Weights of a small mixture-of-experts language model, trained from scratch on English Wikipedia.
Size: width 640, vocabulary 32000, 194M parameters.
Experts: 160 clamped SwiGLU neurons an expert, 4 picks a token, a sigmoid router, a shared expert of 256 neurons.
Training: a variant of Adam for the experts, 16068 steps.
Below are experts of layer 7 (counted from 0) of a mixture-of-experts language model. Rows are named router (the router's row for the expert) and show model dimensions 256-383. Each number is 50 + 10 x the weight over its row's rms, rounded and kept within 0 to 99.
After each expert's rows: a language model's description of what the expert responds to. This comes from a sample of Wikipedia text that the model never trained on.

# expert 35
router:54 63 41 20 37 52 40 42 69 61 44 53 43 58 52 51 53 39 52 39 57 57 46 35 44 50 66 47 58 57 56 66 46 48 46 38 40 43 55 45 51 35 49 67 45 43 28 46 52 53 47 58 40 58 51 62 52 64 72 62 44 37 54 44 46 56 34 63 64 47 50 52 52 41 48 45 65 34 49 55 51 51 52 40 58 56 60 40 44 42 35 51 63 63 46 51 59 48 55 46 60 28 36 38 45 53 54 51 42 56 47 35 58 35 43 53 37 42 61 65 52 74 45 43 32 47 57 37
What it handles: Past participles after was/were/be, such as built, used, published, established, nominated, plus for and adjectives like new, public.

# expert 36
router:54 53 34 39 42 60 37 65 47 57 35 45 41 57 43 42 53 45 42 54 49 41 48 56 44 65 52 49 36 64 59 30 41 61 43 47 49 59 68 54 61 55 58 56 37 44 39 54 52 64 52 66 60 50 57 57 38 36 65 48 43 61 55 54 61 53 50 60 59 26 64 34 46 54 43 59 35 52 46 52 40 44 42 57 63 53 48 50 46 34 39 67 58 57 60 48 61 42 57 36 53 40 42 57 43 53 62 59 38 62 64 66 48 41 46 43 40 41 58 45 40 69 50 53 50 44 51 39
What it handles: Determiners such as the, a, an, his, its, their, and possessive 's, before the noun they introduce.

# expert 29
router:50 54 36 36 47 55 49 59 50 63 51 59 52 53 64 55 41 41 47 47 58 52 47 43 39 65 52 44 52 37 48 52 45 48 44 49 64 54 51 48 58 51 63 60 27 38 57 44 56 55 38 50 40 48 46 59 40 44 69 43 39 48 42 55 46 33 45 60 50 43 43 38 55 56 54 46 48 36 57 58 48 49 55 48 62 59 58 61 44 30 54 66 57 50 49 40 64 70 68 46 61 49 58 62 42 55 67 55 50 40 59 63 53 42 44 50 48 53 42 33 62 55 45 42 46 54 43 51
What it handles: Of, in, from inside official names and titles, as in district of, Supreme Court of, Representative from, plus capitalized name-initial words.

# expert 11
router:69 60 52 51 42 55 49 53 50 55 31 44 30 46 56 43 43 20 46 49 60 44 48 46 34 26 49 31 47 36 49 56 59 50 49 34 54 56 49 35 50 48 48 61 52 21 47 35 53 41 43 63 54 53 57 30 48 48 56 43 48 46 50 73 71 57 44 63 50 48 47 44 33 60 80 47 53 57 43 66 51 51 40 53 41 58 38 44 41 65 47 76 62 58 42 37 53 64 45 40 56 53 40 68 47 47 64 42 41 66 66 65 52 47 51 38 48 36 46 45 62 64 36 48 41 58 49 53
What it handles: Number cells, percentages and scores in stats tables (0, 44, 1–1, .7%), plus closing pieces of names like Loggins, Manx.

# expert 41
router:57 80 50 38 53 48 45 54 39 63 37 43 53 35 49 48 38 41 53 51 57 39 52 47 40 28 68 48 50 48 50 58 39 35 60 36 64 57 43 39 54 52 47 58 39 41 39 43 55 53 20 64 43 61 59 43 32 50 41 46 44 39 33 49 53 43 31 58 55 53 53 51 56 54 57 67 53 38 43 64 45 53 39 40 43 57 59 45 55 69 46 72 58 55 37 52 49 76 60 38 49 33 46 53 46 45 40 32 47 53 38 47 55 29 43 46 51 54 40 55 47 51 54 52 38 47 49 39
What it handles: Plural endings and common head nouns after determiners, such as years, people, government, titles, lizards, limbs.

# expert 17
router:48 52 51 42 49 58 40 51 46 60 41 53 36 35 48 61 55 24 38 67 69 53 50 57 43 18 62 43 65 62 47 73 54 46 43 49 40 51 55 51 61 51 36 47 54 43 54 41 60 47 39 63 52 54 47 42 29 36 59 50 25 44 54 74 45 33 42 69 55 42 36 47 40 49 59 44 60 41 54 61 50 47 37 57 45 62 54 50 33 46 47 54 45 57 51 48 55 64 35 69 60 33 50 67 49 41 68 55 56 64 47 61 47 48 46 33 33 55 49 42 61 51 50 59 32 69 42 40
What it handles: Field names after a list dash in infoboxes, like Headquarters, Location, Born, ZIP code, plus table separators and country codes.

# expert 37
router:34 54 48 42 28 65 44 58 62 55 49 50 36 54 35 46 42 30 46 70 63 44 42 54 57 12 49 44 44 38 46 42 55 70 41 50 64 37 40 69 56 41 55 41 51 46 59 44 78 63 56 66 38 41 55 56 41 40 44 45 44 49 44 55 48 46 38 50 54 58 55 43 52 57 41 61 57 30 44 48 46 35 51 48 33 61 56 43 59 49 52 35 57 53 64 53 59 52 53 48 49 46 50 71 38 54 58 52 49 61 50 57 65 40 41 36 36 60 51 52 34 42 40 45 48 57 52 25
What it handles: List-item dashes after line breaks and colons after infobox labels, as in Coordinates:, Traded as:, Passengers list entries.

# expert 21
router:51 58 49 35 49 58 40 49 34 41 62 47 47 54 62 56 54 06 59 53 47 52 54 55 48 19 48 39 44 61 60 51 36 43 42 57 47 57 55 43 42 37 52 75 47 37 32 37 58 65 46 60 33 39 51 56 40 44 65 53 28 50 54 61 57 54 48 72 57 48 37 47 57 40 62 56 63 55 38 43 61 37 45 60 29 48 69 47 41 69 41 62 52 61 41 57 68 55 47 33 49 41 41 62 36 57 57 44 37 56 64 52 60 36 46 50 44 50 43 53 38 59 53 32 38 57 50 46
What it handles: Recent years and dates in sports or census text, closing = of article titles, line breaks after short descriptions, and debut.

# expert 12
router:53 53 34 43 45 66 39 58 53 60 54 34 32 43 46 37 56 58 37 46 48 44 59 44 38 42 56 56 46 66 67 24 46 52 44 27 46 52 49 40 57 48 40 55 39 34 38 56 37 47 36 64 58 63 65 43 46 43 62 59 50 37 45 42 59 48 59 42 54 56 35 48 64 37 62 47 49 40 62 61 49 48 42 48 53 58 48 51 36 59 44 63 68 65 47 49 53 63 54 67 55 42 47 44 45 60 56 57 50 54 71 45 63 52 41 50 41 62 65 60 59 47 59 42 45 50 45 46
What it handles: Closing == and === of section headings, plus of, that, which, who, between and about linking clauses in prose.

# expert 23
router:64 56 46 55 44 52 42 50 75 63 48 62 26 54 57 37 51 28 48 67 63 43 41 41 46 31 49 45 61 53 55 57 42 53 37 43 45 45 58 58 62 46 37 59 50 26 49 43 41 47 49 58 47 41 66 49 39 43 67 56 39 30 40 74 64 51 46 52 63 60 43 43 48 53 50 42 42 43 50 74 43 43 62 62 71 49 58 62 66 55 56 62 55 60 59 36 47 76 44 48 64 51 36 67 43 39 49 63 43 51 44 66 62 33 47 43 45 47 47 36 68 51 62 51 33 68 45 39
What it handles: Line-opening hyphens in bulleted lists and table pipes in sports tables, plus verbs like played, competed, defeated, finished.

# expert 10
router:54 60 38 48 42 54 31 52 51 58 40 41 57 57 49 59 52 35 50 55 61 44 51 49 44 49 44 51 46 54 59 65 37 40 31 50 53 34 51 60 60 41 60 57 42 57 56 61 58 57 42 60 46 61 61 53 53 58 52 56 54 52 32 61 50 38 38 50 54 34 67 43 52 58 64 54 39 52 40 56 56 55 43 50 43 65 53 44 33 44 44 42 47 62 51 51 59 43 53 49 49 46 34 57 57 56 52 69 38 55 62 50 40 53 47 61 36 58 66 59 43 43 34 55 40 48 62 42
What it handles: Degree and quantity words and prefixes like most, more, high, very, un, re, semi, plus superlative endings and digits in coordinates or records.

# expert 44
router:48 58 52 31 34 67 35 71 56 66 40 47 56 38 46 31 47 39 47 61 41 62 35 18 28 21 54 51 43 55 61 44 45 65 48 52 50 41 38 46 65 39 47 56 50 37 52 41 50 43 43 69 43 45 53 54 30 51 45 51 46 44 52 67 58 40 49 69 54 52 41 54 64 47 48 68 47 45 55 44 47 53 48 50 43 51 57 54 43 61 56 44 47 68 48 46 58 51 63 43 56 42 45 66 53 43 60 60 41 52 36 68 49 43 41 55 38 51 52 47 42 46 59 57 42 43 60 53
What it handles: Fragments in sports and election tables and headings, such as Cricinfo, gridiron, medalist, Votes, closing parentheses and === marks.

# expert 34
router:67 61 44 42 46 56 53 55 54 65 44 68 50 57 55 56 41 32 38 51 56 40 50 53 44 37 62 62 36 34 48 60 40 57 39 52 56 42 59 62 58 40 43 53 26 38 35 42 74 51 62 51 41 42 54 52 50 50 50 55 52 38 36 56 52 49 41 53 39 68 36 45 62 43 61 60 43 52 59 49 50 51 47 48 64 66 61 46 34 64 55 55 76 58 61 56 52 71 51 48 65 34 46 51 50 62 57 56 58 46 62 70 54 33 50 54 42 43 47 35 22 60 60 47 55 43 49 55
What it handles: Commas, closing parentheses and past participles or verbs ending descriptive clauses, such as including, located, found, released, destroyed.

# expert 42
router:49 57 60 42 42 56 49 63 57 53 51 34 46 51 45 49 38 31 52 49 62 39 51 54 46 30 60 45 59 42 46 71 40 51 61 57 54 40 50 56 51 51 42 64 42 25 51 44 61 65 47 58 52 56 52 60 30 41 66 55 45 46 38 76 67 41 37 64 57 47 60 37 45 45 41 60 53 28 42 70 36 25 41 64 35 62 64 52 36 59 64 73 57 50 42 42 51 58 53 45 42 42 40 73 54 48 60 46 44 52 52 67 47 33 40 50 52 66 49 39 41 51 53 38 51 58 55 51
What it handles: Line breaks ending list and infobox entries, and sports table terms like Team, MF, DF, FW, League, season, medal.

# expert 31
router:62 68 48 35 42 50 42 68 56 60 53 52 34 40 39 50 38 46 53 49 45 45 50 35 36 50 52 55 56 53 54 54 34 56 51 53 47 52 46 51 50 39 42 57 48 54 41 46 54 47 32 49 53 51 61 53 36 55 55 47 48 46 53 59 46 45 44 43 43 45 38 44 64 59 65 53 62 32 45 57 40 50 41 57 50 48 63 51 40 49 40 52 68 48 55 51 46 58 68 56 64 34 36 63 46 49 38 40 60 45 52 51 50 46 37 50 45 55 43 48 40 42 58 64 50 56 53 52
What it handles: Nouns and adjectives in film, music and plot descriptions, such as song, game, show, young, comedy, plus pronouns like I, it, himself.

# expert 32
router:41 58 47 45 31 58 50 55 51 51 32 46 49 39 37 35 38 62 45 46 76 49 59 50 46 52 59 53 47 54 69 35 55 56 47 41 48 48 58 55 54 39 64 40 45 43 57 30 43 57 50 46 55 59 66 58 32 45 59 39 59 45 43 69 41 37 36 57 62 43 59 36 54 47 55 48 54 33 44 40 55 42 59 48 51 32 39 51 55 40 47 58 52 57 43 57 62 55 56 49 53 38 48 52 40 57 56 51 43 52 64 60 65 34 39 60 43 57 54 41 64 49 47 44 40 53 46 54
What it handles: Second or later pieces of foreign names and taxon authors starting with a capital, such as D-vo-řák, S-ch-äffer, Ko, Z.

# expert 46
router:40 67 42 28 44 54 47 52 46 58 48 54 59 52 50 47 48 61 33 55 58 38 43 56 44 44 58 41 43 51 47 65 41 50 53 33 46 49 58 44 52 47 44 66 46 49 29 47 63 65 48 62 45 48 58 44 40 42 58 43 44 44 48 44 70 39 27 50 42 46 42 45 48 55 53 59 47 41 51 72 40 59 45 58 51 70 61 51 42 44 45 60 65 60 41 38 49 69 62 31 53 44 44 70 37 50 49 56 43 46 60 61 58 24 32 54 40 51 42 50 48 64 38 39 35 58 69 35
What it handles: Institutional and title nouns in proper names, such as government, Army, Council, President, General, Minister, Committee.

# expert 16
router:52 52 46 36 50 57 43 58 42 50 52 51 28 51 45 31 54 39 41 61 55 46 56 43 31 51 52 44 43 61 59 44 47 61 57 29 62 40 59 47 51 37 38 70 37 53 41 44 67 55 52 65 47 55 54 53 46 48 47 43 35 46 39 60 57 49 44 55 51 55 36 51 45 53 72 40 51 51 46 59 41 49 47 55 53 55 72 38 33 60 48 55 59 51 51 55 49 58 67 56 59 39 33 43 50 61 58 51 44 45 66 44 67 48 60 46 39 46 52 38 54 62 42 55 57 58 59 45
What it handles: Prepositions and main verbs in biographical narrative after he/was/to, such as in, with, from, during, made, joined, announced.

# expert 20
router:37 53 45 43 48 43 46 55 47 52 44 52 53 64 67 51 38 36 36 56 63 59 47 55 39 28 46 46 52 55 53 36 45 54 47 33 49 54 48 60 45 45 54 54 53 47 36 30 51 66 35 57 59 42 62 50 50 47 58 41 46 43 54 54 57 40 31 46 53 56 58 52 55 53 51 58 50 47 51 68 57 51 43 43 37 56 59 60 56 59 51 71 53 57 47 51 43 58 68 44 52 39 34 59 42 56 70 45 48 63 55 50 46 45 48 47 33 57 32 53 55 60 56 56 40 65 43 43
What it handles: Capitalized words in names of organizations, universities and newspapers, such as University, College, National, Royal, The Guardian.

# expert 9
router:42 65 55 43 47 60 38 56 50 59 52 42 49 46 38 19 58 72 29 45 52 43 40 42 36 43 54 39 47 74 62 44 45 49 44 39 67 39 64 55 59 37 55 73 40 35 61 53 53 61 39 48 31 46 50 69 49 55 61 37 44 45 29 59 52 41 41 58 44 29 46 57 42 56 77 48 32 59 40 66 55 50 49 56 62 49 49 63 37 56 57 64 58 59 53 38 56 59 43 48 68 48 46 41 35 51 46 49 40 55 50 58 67 42 48 55 46 33 47 55 40 49 63 54 56 33 48 47
What it handles: Connectives and verbs continuing a clause, mainly and, to, with, into, through, plus verbs like became, began, ending, enters.

# expert 26
router:46 59 36 42 50 56 49 53 41 65 54 36 62 31 52 46 42 26 51 60 48 59 56 54 50 25 56 63 50 40 43 35 29 39 55 43 45 62 40 44 52 37 51 59 39 28 43 49 66 63 52 42 47 64 64 52 23 54 52 43 56 40 36 46 45 28 52 52 73 58 40 52 65 59 67 55 55 57 47 55 43 46 36 51 38 60 70 39 63 61 61 58 58 49 43 60 45 70 61 47 47 45 26 61 38 50 62 28 63 48 46 39 64 37 56 52 44 35 56 53 40 56 47 52 43 62 55 43
What it handles: Table cell separators in census and election tables, plus topic nouns and plural endings like election, music, research, economic, systems.

# expert 3
router:51 55 65 55 41 48 41 58 54 56 52 42 48 50 60 30 49 25 41 63 49 51 59 38 37 28 53 48 49 32 65 38 40 61 48 36 55 64 53 49 59 44 57 62 40 49 51 44 50 51 39 63 50 53 51 45 46 57 40 36 56 38 50 69 57 44 40 62 56 53 39 54 59 30 55 60 42 42 27 74 34 45 56 43 37 60 69 49 56 54 56 52 43 65 57 48 39 57 46 52 55 40 38 44 44 53 55 37 60 48 65 53 49 27 45 40 37 30 49 41 59 51 70 47 41 47 37 49
What it handles: Pipe separators, line breaks and blank cells in numeric Wikipedia tables such as sports stats and vote counts, plus dashes and Note.

# expert 7
router:55 64 48 41 36 54 44 58 48 54 32 55 59 44 45 53 57 35 50 48 48 39 38 53 36 28 48 44 37 46 63 43 40 60 46 42 36 51 50 65 43 46 53 57 41 46 35 44 37 75 74 54 47 60 63 41 52 50 58 51 45 56 39 63 59 43 37 72 54 63 50 31 51 44 69 51 44 48 48 53 40 45 46 40 53 72 48 44 67 49 35 63 46 49 41 43 52 66 65 62 71 49 48 39 42 66 47 34 32 68 53 61 73 36 47 47 46 52 45 54 54 49 71 70 47 64 52 47
What it handles: Vowel and syllable pieces like a, e, mi, ri, ni inside foreign or uncommon proper names, plus periods in abbreviations like U.S.

# expert 0
router:56 65 39 52 44 56 33 57 60 71 41 69 49 51 49 43 57 41 42 54 52 49 44 44 33 52 52 36 48 57 49 58 42 52 54 55 51 82 47 47 55 53 56 51 26 47 50 58 43 47 50 59 55 57 56 40 29 57 46 49 42 30 49 69 54 60 41 79 55 58 52 57 51 44 53 54 36 63 56 55 47 45 56 49 43 59 54 51 46 58 51 50 63 66 38 67 55 71 52 48 62 40 39 69 45 61 57 42 52 64 56 60 62 52 59 44 56 47 51 40 65 53 59 46 45 70 39 43
What it handles: Given names and surname fragments of people, often in lists, tables or credits, such as John, William, -ley, -son.

# expert 28
router:48 59 53 28 41 53 54 55 59 59 53 60 51 54 57 45 55 55 46 56 51 56 58 41 40 21 67 45 55 25 51 41 41 49 51 44 50 44 55 57 55 56 46 58 40 26 38 41 57 54 43 41 64 50 60 52 48 42 51 60 39 31 27 61 69 37 46 74 54 49 43 46 56 52 47 49 53 37 50 67 38 49 38 52 31 59 57 53 76 47 35 46 66 53 43 55 59 59 73 44 60 27 31 59 41 61 63 24 50 64 42 62 46 46 41 61 54 50 61 34 40 59 53 47 42 62 56 51
What it handles: Full stops ending sentences, often before a line break or heading, plus line breaks, ")." and conjunctions like but, However.

# expert 47
router:63 64 49 32 32 60 26 45 49 44 43 51 52 49 58 47 50 23 42 49 55 48 47 33 42 09 45 46 53 48 45 50 37 45 42 45 51 61 60 45 30 40 59 62 47 60 40 57 61 64 51 49 65 51 55 54 39 52 60 47 46 30 35 52 57 51 26 50 40 47 62 56 65 51 57 55 51 43 46 49 61 51 55 53 52 51 67 50 38 48 58 53 55 47 47 68 62 74 59 51 46 31 40 65 52 59 45 52 41 54 57 60 75 40 57 65 39 59 51 47 52 59 42 39 37 58 46 47
What it handles: Month names in full dates, such as 31 July 1865, on December 11, June 3, 2000, in biographies and tables.

# expert 22
router:56 65 57 56 63 60 34 61 70 60 47 58 49 48 53 48 49 66 42 50 53 47 47 60 39 45 40 48 44 53 51 78 44 63 41 30 60 79 45 49 45 41 40 53 36 52 41 47 56 57 47 53 54 41 55 54 58 53 45 45 42 38 45 52 58 54 34 64 43 53 55 67 41 39 62 62 20 46 24 65 52 61 46 47 37 53 53 51 44 54 38 51 57 46 46 62 50 69 62 44 67 54 51 70 51 59 53 52 39 58 56 48 62 41 41 49 41 53 41 61 50 52 51 38 31 58 51 40
What it handles: Main verbs and subject pronouns in narrative sentences, chiefly was, is, were, had, he, it, also, would.

# expert 40
router:58 62 50 29 54 49 23 42 57 66 43 54 53 46 54 41 30 50 37 53 57 50 56 40 27 55 69 58 61 60 44 58 40 54 47 43 53 47 58 43 64 43 53 59 52 35 48 59 56 41 32 67 45 52 54 38 54 57 59 40 62 43 42 63 43 35 43 57 61 36 55 47 49 43 55 62 40 33 54 61 50 58 44 34 40 50 55 59 43 51 42 60 55 60 43 54 51 54 45 47 44 44 31 57 50 57 60 29 57 61 49 41 43 37 30 46 49 45 38 42 53 36 51 59 47 45 40 40
What it handles: Plural s, word-internal pieces, LaTeX math tokens and CJK bytes, plus words like people, women, You, Earth.

# expert 15
router:65 67 58 41 35 50 43 54 40 37 37 53 50 51 44 41 43 39 52 57 58 44 51 46 30 41 54 45 55 61 55 63 48 44 44 46 62 65 62 49 53 47 60 48 44 43 48 48 66 57 34 45 45 66 60 44 45 56 41 44 48 55 57 60 45 33 48 65 49 38 46 51 52 58 55 63 48 51 70 39 52 48 42 53 64 47 60 60 62 43 46 74 43 63 40 46 65 75 54 42 65 46 40 60 38 53 53 54 53 68 69 46 47 50 49 48 42 47 53 42 42 46 52 43 26 80 59 38
What it handles: Country, state and city names after in, of, from, at, such as England, India, United States, New York, County.

# expert 18
router:48 67 52 17 43 54 33 62 58 56 51 69 50 34 46 52 44 44 29 51 59 51 33 44 38 53 54 63 56 43 59 41 31 64 45 39 42 47 44 45 52 38 46 65 39 47 44 49 54 41 47 61 53 78 50 42 48 36 64 50 49 39 46 54 49 60 37 69 46 56 48 44 45 43 57 46 52 43 52 60 49 53 34 33 61 50 56 58 45 57 52 60 64 66 42 55 56 62 43 58 54 54 52 69 44 53 57 58 62 41 46 63 68 51 46 44 37 55 43 50 53 58 58 46 36 49 38 50
What it handles: Function words and word-final pieces in explanatory scientific or medical prose, such as of, to, be, using, allows, ine, osis.

# expert 6
router:47 57 50 37 39 56 51 54 56 64 46 60 43 40 54 44 44 31 49 47 48 44 53 51 41 24 63 50 51 58 67 61 31 50 38 42 40 34 50 28 49 46 33 53 52 34 42 44 62 47 49 31 41 54 40 66 41 56 47 53 61 35 46 74 57 51 40 73 74 43 46 40 44 49 71 59 60 49 34 42 48 52 52 50 51 54 40 54 28 63 36 50 52 53 42 62 62 55 52 40 64 33 38 57 55 47 46 39 33 64 52 54 52 52 41 50 40 55 53 56 42 63 68 54 41 43 55 43
What it handles: Numbers and header words in tables and election boxes (Votes, Candidate, Apps, Total), plus adjectives like social, political, public, new.

# expert 43
router:52 61 49 43 47 50 34 59 42 58 54 37 35 43 41 53 39 37 41 55 66 27 51 43 41 58 66 41 57 56 53 48 46 53 53 40 61 56 53 57 62 46 53 53 32 43 45 43 59 53 41 53 51 57 56 53 43 51 51 39 46 52 46 68 53 34 41 51 60 49 30 49 42 41 63 58 59 48 39 71 61 55 48 45 56 56 62 55 36 54 59 65 65 59 68 55 51 72 46 45 53 48 43 44 43 70 44 46 61 49 46 49 55 36 66 46 59 62 62 48 53 35 48 42 40 48 45 34
What it handles: Prepositions of place and time, such as in, at, on, near, around, during, along, chiefly in geography and building descriptions.

# expert 8
router:60 66 47 33 48 63 42 49 48 46 49 32 46 36 39 50 42 21 50 44 56 49 49 39 40 38 58 37 43 67 52 55 48 44 45 49 52 50 63 47 52 50 50 61 41 43 37 47 63 44 50 52 45 43 48 53 46 59 60 52 43 41 45 53 56 49 46 62 50 51 34 42 58 50 71 43 59 62 49 39 42 56 40 56 39 57 50 38 38 52 53 54 60 52 58 50 59 56 51 60 51 47 46 63 43 70 62 56 56 52 52 44 58 43 47 43 46 56 45 47 53 47 44 43 62 69 46 48
What it handles: Numerals in tables, dates, statistics and codes, such as 4, 11, 74, and years after parentheses or pipes.

# expert 25
router:54 59 43 41 46 56 35 51 48 62 52 40 52 51 54 56 38 48 41 59 64 61 46 50 46 58 57 56 45 54 48 57 45 62 57 42 57 56 50 34 64 46 49 59 48 41 53 38 41 54 56 52 54 56 63 52 35 41 54 45 43 46 41 45 57 56 40 50 46 59 40 47 54 42 68 40 54 29 47 49 45 65 39 31 31 57 56 46 15 50 44 64 50 73 45 62 54 54 70 54 59 51 50 63 37 70 56 31 48 46 40 61 62 46 45 43 48 42 55 42 51 56 55 50 40 42 52 47
What it handles: Word-internal syllables of foreign or transliterated names and places, often Cyrillic or diacritics, plus place nouns like Street, Creek, Hill.

# expert 4
router:58 57 52 38 56 31 46 54 64 57 66 48 59 50 41 45 31 39 45 45 67 45 60 54 46 49 67 52 53 71 57 74 36 69 40 39 38 66 58 46 51 53 48 67 38 46 54 46 57 50 40 75 48 61 65 41 39 48 52 49 67 44 32 51 55 47 47 42 64 47 34 42 50 45 49 54 44 40 50 48 31 52 37 43 60 69 51 55 63 48 52 64 51 49 55 57 52 61 61 50 38 63 31 58 52 51 44 72 39 42 51 73 59 35 27 40 39 43 48 51 51 36 45 42 52 33 58 55
What it handles: Opening parentheses and brackets before years or glosses, plus this, these, each, ordinal first/second, and nouns after articles.

# expert 5
router:44 48 49 34 52 57 36 59 57 66 40 43 36 38 41 37 51 37 49 49 68 39 36 35 36 42 51 48 51 37 49 48 47 47 56 60 48 53 42 40 48 63 53 44 33 47 49 56 43 50 35 61 57 45 56 52 45 44 57 47 55 30 51 50 56 44 44 41 39 46 36 28 48 47 38 59 51 35 43 55 40 51 44 49 46 62 63 47 39 42 51 62 47 61 40 47 54 51 51 50 41 47 41 72 54 50 49 45 39 56 50 58 62 35 37 55 43 46 64 64 62 43 54 41 45 64 41 36
What it handles: Line breaks ending table rows or list items before headings, plus capitalized list labels like Born, Website, Family, Death.

# expert 27
router:70 63 37 48 39 44 39 61 46 52 54 40 37 44 46 43 40 24 52 51 61 48 57 49 37 46 63 46 43 63 56 58 49 37 40 42 52 60 63 53 45 25 46 56 47 37 33 46 49 63 38 59 57 46 56 38 33 71 50 41 34 45 41 75 57 40 46 58 54 54 53 44 55 46 47 48 46 59 47 52 51 42 42 68 56 61 59 41 33 50 43 63 52 62 57 52 45 60 41 39 66 56 39 59 36 70 64 60 41 68 61 49 54 39 41 51 39 62 58 55 57 44 55 53 48 43 47 54
What it handles: The word by in credits such as composed by, three-letter country codes like ESP, RUS, FRA, and separators like commas, semicolons, N/A slash.

# expert 39
router:49 78 48 42 61 54 33 50 46 70 45 52 52 49 54 37 52 42 40 65 47 48 50 47 44 29 68 54 59 31 57 28 52 44 49 41 39 62 42 41 56 53 64 57 47 35 43 41 44 61 47 65 37 65 58 40 28 48 66 41 49 38 41 59 53 47 45 57 47 65 52 46 48 30 54 36 50 39 41 61 50 57 50 53 35 59 58 58 69 46 53 52 48 53 47 41 53 58 47 47 71 38 37 35 47 61 57 40 58 59 61 57 52 38 52 42 40 47 57 47 62 40 66 58 30 57 49 52
What it handles: Pipes closing table rows and cells in election and results tables, plus number-semicolon tokens like 2;, 5; in lists.

# expert 38
router:60 58 39 51 51 47 41 42 64 54 39 53 50 41 42 38 50 38 53 56 54 52 60 53 40 50 42 44 41 45 64 36 33 55 64 31 61 41 49 59 51 43 46 59 38 34 50 45 67 43 37 55 62 39 49 55 47 38 62 52 47 43 59 68 58 46 49 60 59 46 55 31 61 48 61 60 50 24 52 51 49 35 50 49 64 52 57 58 58 40 39 61 59 53 52 51 50 62 44 62 60 51 37 49 48 63 59 47 36 60 37 66 55 46 39 64 46 52 26 38 45 65 63 56 27 44 35 47
What it handles: Determiners and possessives opening noun phrases, like the, their, these, its, plus empty table cells before Candidate or units km, mi.

# expert 1
router:53 76 54 44 56 46 44 48 58 47 59 67 52 50 43 33 45 32 48 52 43 44 54 39 39 59 53 38 42 58 58 48 44 54 24 51 54 45 69 55 49 58 51 46 27 50 37 45 67 50 48 67 38 51 51 62 35 33 57 61 51 29 58 60 69 48 42 44 42 50 62 46 57 41 60 55 45 39 51 53 55 45 38 38 29 57 51 53 59 29 52 62 59 78 44 49 48 60 47 53 65 35 42 61 28 67 56 49 55 58 61 54 74 54 51 70 35 41 51 52 49 33 47 49 49 59 62 36
What it handles: Apostrophes, quotes, hyphens, dashes and slashes inside words or names, plus name-initial pieces, as in U-boat's, centre-right, Mc, anti.

# expert 30
router:47 58 61 35 41 48 33 54 52 51 38 53 47 53 48 41 55 23 47 71 58 44 56 41 38 37 53 44 51 25 64 36 43 45 52 44 57 52 62 51 68 43 49 54 53 33 39 44 50 48 49 59 48 43 58 47 49 41 51 33 44 45 50 56 54 34 47 48 62 50 43 43 42 47 57 55 45 45 44 75 37 37 45 54 54 41 84 48 70 36 43 55 54 61 51 35 62 56 67 40 68 40 34 60 56 67 55 57 48 50 63 66 50 40 48 47 50 47 62 27 66 35 64 49 48 57 35 53
What it handles: Pipe separators between cells in wiki tables and lists, plus sentence-ending periods, colons, dashes and list numbers like 3., 5.

# expert 33
router:75 64 50 42 52 60 51 55 64 62 46 53 44 46 52 45 46 33 48 55 59 56 38 51 39 31 49 51 41 42 56 20 39 55 35 53 51 28 65 54 54 51 50 52 38 29 39 39 52 64 40 52 47 62 48 47 35 40 56 55 49 40 35 59 60 40 42 55 53 44 35 60 54 49 87 63 58 46 70 47 50 43 40 65 88 66 59 51 68 46 42 66 59 54 44 49 65 66 56 54 61 35 51 55 43 55 60 48 45 64 45 56 70 39 52 59 45 50 52 39 42 50 70 53 56 45 58 52
What it handles: Commas ending introductory phrases or clauses, especially after dates and years, plus and, but, while, after linking clauses.

# expert 2
router:60 61 56 35 49 48 50 40 57 58 42 42 56 54 49 56 49 27 51 60 75 53 51 46 48 25 65 43 66 36 52 50 41 54 56 47 45 53 47 57 35 52 49 65 47 45 43 37 45 46 48 52 58 53 55 53 35 38 56 49 54 33 48 58 38 43 39 56 57 48 37 42 62 41 51 67 59 43 47 50 35 49 38 60 47 62 59 55 46 74 43 69 56 61 56 44 59 58 48 42 42 46 52 47 43 50 54 51 59 42 62 54 67 24 49 52 48 49 55 42 55 45 53 57 57 52 56 53
What it handles: Punctuation and nouns in descriptions of buildings, places and bibliographic references, such as south, building, Museum, ISBN, album, Records.

# expert 45
router:49 48 58 39 50 53 38 56 64 70 38 68 50 50 55 66 52 22 50 64 63 39 44 44 56 48 45 55 47 57 44 59 51 61 48 40 55 45 50 46 65 60 61 48 37 44 50 60 45 64 43 60 75 50 53 60 51 58 50 42 55 43 37 57 35 46 59 73 44 55 52 54 55 50 43 47 35 44 69 45 54 50 51 49 44 45 41 54 37 51 57 45 46 65 58 30 45 53 56 47 61 39 31 57 44 63 59 43 56 53 46 48 55 40 52 52 39 40 34 42 45 52 58 61 40 63 51 32
What it handles: Short consonant-heavy word fragments inside surnames and foreign words, like Tro-ugh-ton, Fi-or-entina, Sou-ver-ains, plus plural s.

# expert 14
router:65 69 44 48 52 49 36 48 51 59 40 59 50 52 62 46 29 55 47 56 62 34 46 42 39 30 53 50 39 52 56 51 60 40 61 41 53 70 63 49 40 47 45 58 34 53 41 31 49 35 41 46 34 56 59 55 49 38 44 21 50 31 50 58 51 41 38 78 49 48 40 72 56 45 55 59 39 39 41 46 52 49 48 40 43 48 70 35 47 60 35 49 61 59 38 58 39 49 48 33 60 23 53 81 55 45 62 57 54 47 63 52 60 55 44 50 48 48 48 41 50 50 42 50 53 53 51 48
What it handles: Given names and name fragments, often starting list items or infobox fields, such as John, William, George, plus pieces of foreign names.

# expert 24
router:55 61 48 46 42 57 42 54 41 51 36 56 54 64 47 55 62 24 56 46 54 53 54 28 32 45 58 53 43 55 54 43 53 47 55 32 54 54 59 50 55 33 55 58 44 40 59 38 42 43 32 35 59 38 51 49 32 48 41 63 50 48 58 66 41 39 39 53 57 50 38 30 52 44 60 44 30 49 31 60 49 47 43 52 49 67 54 42 36 48 50 65 39 63 56 55 51 72 59 49 69 47 28 55 63 42 59 44 42 49 62 54 55 60 39 45 43 54 52 38 48 56 47 50 42 58 40 48
What it handles: Table pipes and separator rows, units like ft, mm and sq, and decimals and signs inside statistics or census figures.

# expert 13
router:48 50 37 32 41 64 47 44 55 72 45 59 59 58 29 48 46 30 54 58 52 42 47 37 40 42 67 44 44 34 53 70 46 53 31 55 48 38 55 53 54 41 50 53 44 63 32 43 77 51 37 52 43 45 72 53 37 58 61 39 50 32 48 61 49 38 37 47 39 61 52 33 66 54 67 47 40 42 31 49 32 57 47 32 28 42 55 52 46 45 39 46 55 67 55 48 51 59 50 40 48 38 48 52 44 46 48 63 48 52 54 70 58 42 50 58 32 48 59 48 39 47 67 57 54 65 52 33
What it handles: Line breaks and spaces opening paragraphs or table cells, sentence-initial pronouns like He, She, its, and quantifiers several, various, some.